From a checkpoint of a small mixture-of-experts model trained on Wikipedia.
Size: width 96, vocabulary 16384.
Training: a variant of SOAP for the experts, 309M tokens, 7071 steps.
Below are experts of layer 6 (counted from 0) of a mixture-of-experts language model. Rows are named router (the router's row for the expert), down (a neuron's output weights, with its number) and show model dimensions 0-95. Each number is 128 + 32 x the weight over its row's rms, rounded and kept within 0 to 255. Numbers have three digits each.
After each expert's rows: a language model's description of what the expert responds to. This comes from a sample of Wikipedia text that the model never trained on.

# expert 22
router:157074108108166151086144075162121107116148161168157087151101111095141148085128095089114122147172076140188083120163140071145077135153083181082160150085157069118155148116115121092104129170113137121156094092147113117089162183155073112144161115131130105165121157096171092170120103187074087129
down3:223119111094129168121123088121099112073104142075084092116166181126137134101102133125141131113102140104046119080174162153183090143096138189132120139169151139157076077125145101177159153126079127138112133113130129088105129147150132139173079115129083216128102151103093116114109127144190134093
It responds to: Table cell closing pipes

# expert 59
router:128096119154152155202199099190107163107130155053138170130116133076123188138114098132110108093170129090119129103165174107163151142139121128100121155100164129140151088141124131142115153152192079063180146097110162103158115161157177077120110166122111154166101096188083151107091109152130164159
down0:181142126151183111115123099118093133131175083122142149162111125119221146110078085161156105186180141142186078110103134130177160153179056151101159109129144180105146062131165133107161144150074111087097123107118101088162138097128143139170116139133080185128056129135107160131128108139139107151
It responds to: Prepositions after phrases

# expert 40
router:078160112180136116125126149138096172117098161126100076151126089099125186104133100103148120155103109147156162157154076098152170130093104085139125076098123130147155176154088161140095090140162167096137144183086073116099160159076101090133160105107064100170148091176143080161179091177098108090
down0:152119139111080159136151084101090152100137141115137135109127144131173138131131108165083093119149121110129145139091155198102188112130142126179119112143121112102170153202149110176153166166170127095119141122112101147114114114156085206110129058080180154094211098074128121056118132090119192105
It responds to: Infobox and taxobox line breaks

# expert 12
router:177143173132129122084141105167153174142156150135103143113107194158164095083112110125136107161154086138117145106145093077187089093132164124116133167092094106157085142192147073116077116162098134112096192098059130129137180132160132136154128114081105118130066162153063129171138105191128100159
down0:099088143067113090115119132121150157136167102093108170115180058160089106138141173144147113097165173131097147117154136155066170085087142127148172137141121105121050174136122112076120133139133161120170101082158081140130135169118098149089188165145160081136162092127189135125123081162092195124
It responds to: Closing quotes and brackets

# expert 43
router:081129085109133134111149163118098088148171107016137112114108185129088178149127137211078109110145093144133102087129167093092108175104177178137094122112117160169178118097086115107136111117108090170127127153171132153182121125077171119114104130143146088162093141068104114102135120106162083132
down0:113203146127145145080071148101127154132169167138155132133135164152160101124128081117145126150113133087123089135133142126162081106180071064118183147090094107158155143110095088088137156082087119077117117150083112100146169085117067150098178115103140096186135135138138217095109146135171122075
It responds to: Action verb stems

# expert 47
router:088151093138114086185155164081130134155167096107165054150094125101054076167148119157103158071139119109125110108146123094100119222116116176135119133110171116179136154075116111154166184143117079161082103129159149121165141173153112134089110126138135121154150137100139061130183151100119085130
down0:124108132131101089096210165143101161184090160135145126134202147088125087102110105148084135113158117155121080058107132171147078139107155157129138106066114121133138142152062153086190139163170147203125096092132134144105129170121128089087103060093178119100146134102122158152168146101122122106
It responds to: Latinate word stems

# expert 0
router:132142113087146096086116139122094121111128089081188162144104108063104079090183165116163099100133126109179165097149142093113069100137128183150131137134128159089111077166097144099150105159140075151092124112098068168175114135125120128149167102090126108153171180067165208124124163151173135148
down0:087102126178118057124091102150129126190078089141155113187106122102110123122163112185032102133128059139106110077183125144115144097145097106096089096155160147113126146105114146111133150121121081120100162158110134153164123115158175148185076167099128153151147088121193093107156155084089116153
It responds to: Time-period nouns

# expert 14
router:174112114101141147054134161106153140172108109134148092083176113075118121130119114104104105118089079139148142096187147080100078149094097128122106151090140132072115096149109128189165070106158154181119192060151131113153153160069152113190114097110083130177114170139100146113144087086140135152
down0:095167128227129122137141131143118089215135094115116099145126129110175097140101120059159104182176137145044111075089149115195135100100134069179152128112136087100158143178072127123128165121137077132164103145131139124098094140103140170141171112121149134116136170172107166135158115141128105163
It responds to: Group and population nouns

# expert 17
router:163171111105104175080146116082145146118167193142119171162124140147183122162111152139096081078096200066163098108118082063078138161080101108110117103131140174136117138088091142167090167149134115079164093102109151160117110157153093126111160135117097117103139082086111169124176158193123123123
down0:117152119161115061167144090166093113108073101122113090084166116144088138097124146161063143117144119113153079173180127105168182108147143191170123136130139120099115136113157118079118068082145174179148131126130124074161153117097163113163091136135171135147056126153130137148144137113159161228
It responds to: Institution name words

# expert 18
router:167188104119169134080161135095120093145174110061097137084122131137130113132133109139121088084115117154152136091171120116078055150079131064086079160149152177113127111143133136161099127134061144170159184066152154082159172150074108155159100142120133099157074135107107146109139104181169132149
down0:128130125086172121105141152120114139117106130058118154149127138146111116157178091109100053157107160124160108116137121119080101050108093116121097191123162167112152173143107151120047127130120110146106126099114070118143170081138117126144174126152141199159107095148147181052144178116098152206
It responds to: Plural noun endings

# expert 30
router:139120108114122145103135129166182053126158104147131173130070140087103107102120129194099129173114088156185107093143066110170085105110145154122145139092108165101119145142112177084107064112124118178153163114127164092145149113081099068172149118114119086142102115174076184161076122096175148161
down0:145106120139138093083117183114122145186186156106127129079117155096094126122181078114206092145114160159095152122128112189092114112173151162135092088112122129103137132178050141139164149085184133154118139180136126107135118175166119161154113110115151141095127117206085115137090159094194125080
It responds to: Math dollars, past verbs

# expert 28
router:114114093185176142090150140132092111077154103030067123135113171093119125173121112162146095093145108145151132095095125128105134118080163159130142105116186115128190089093107155089159082143135084180073157128183148113153122170083126127143105173143147092173102138093089095167091109095168105131
down0:110148118145151136146154076153091125136169105182175161135095162110091084135107089112103091118165112148147162105133176086143093097101110121166149101149083115184089092151106151160118144110147148144093175222159153130136153166107143159134130193129070115126117101180151216113173161129174082119
It responds to: Main verbs and action nouns

# expert 37
router:114151187156120107133191087129184151076138111191118090127116112162143141111127112097148095099152107185148102071166156145131173077054149170128101103074143199130159128150123137120111091129170158114161170100176104181164159145117103108159115110117103091125096084115116101089110162108199141153
down4:118075170101130142126178178161103127171129168119104088119128138113089151120116164139164148083170166118079148129124125140078088157122104079167181156154116123150164187100149148200133100114083085145139134135076134138130147126207183114118122135193205187113146108101146144120160114128068144096
It responds to: Capital after comma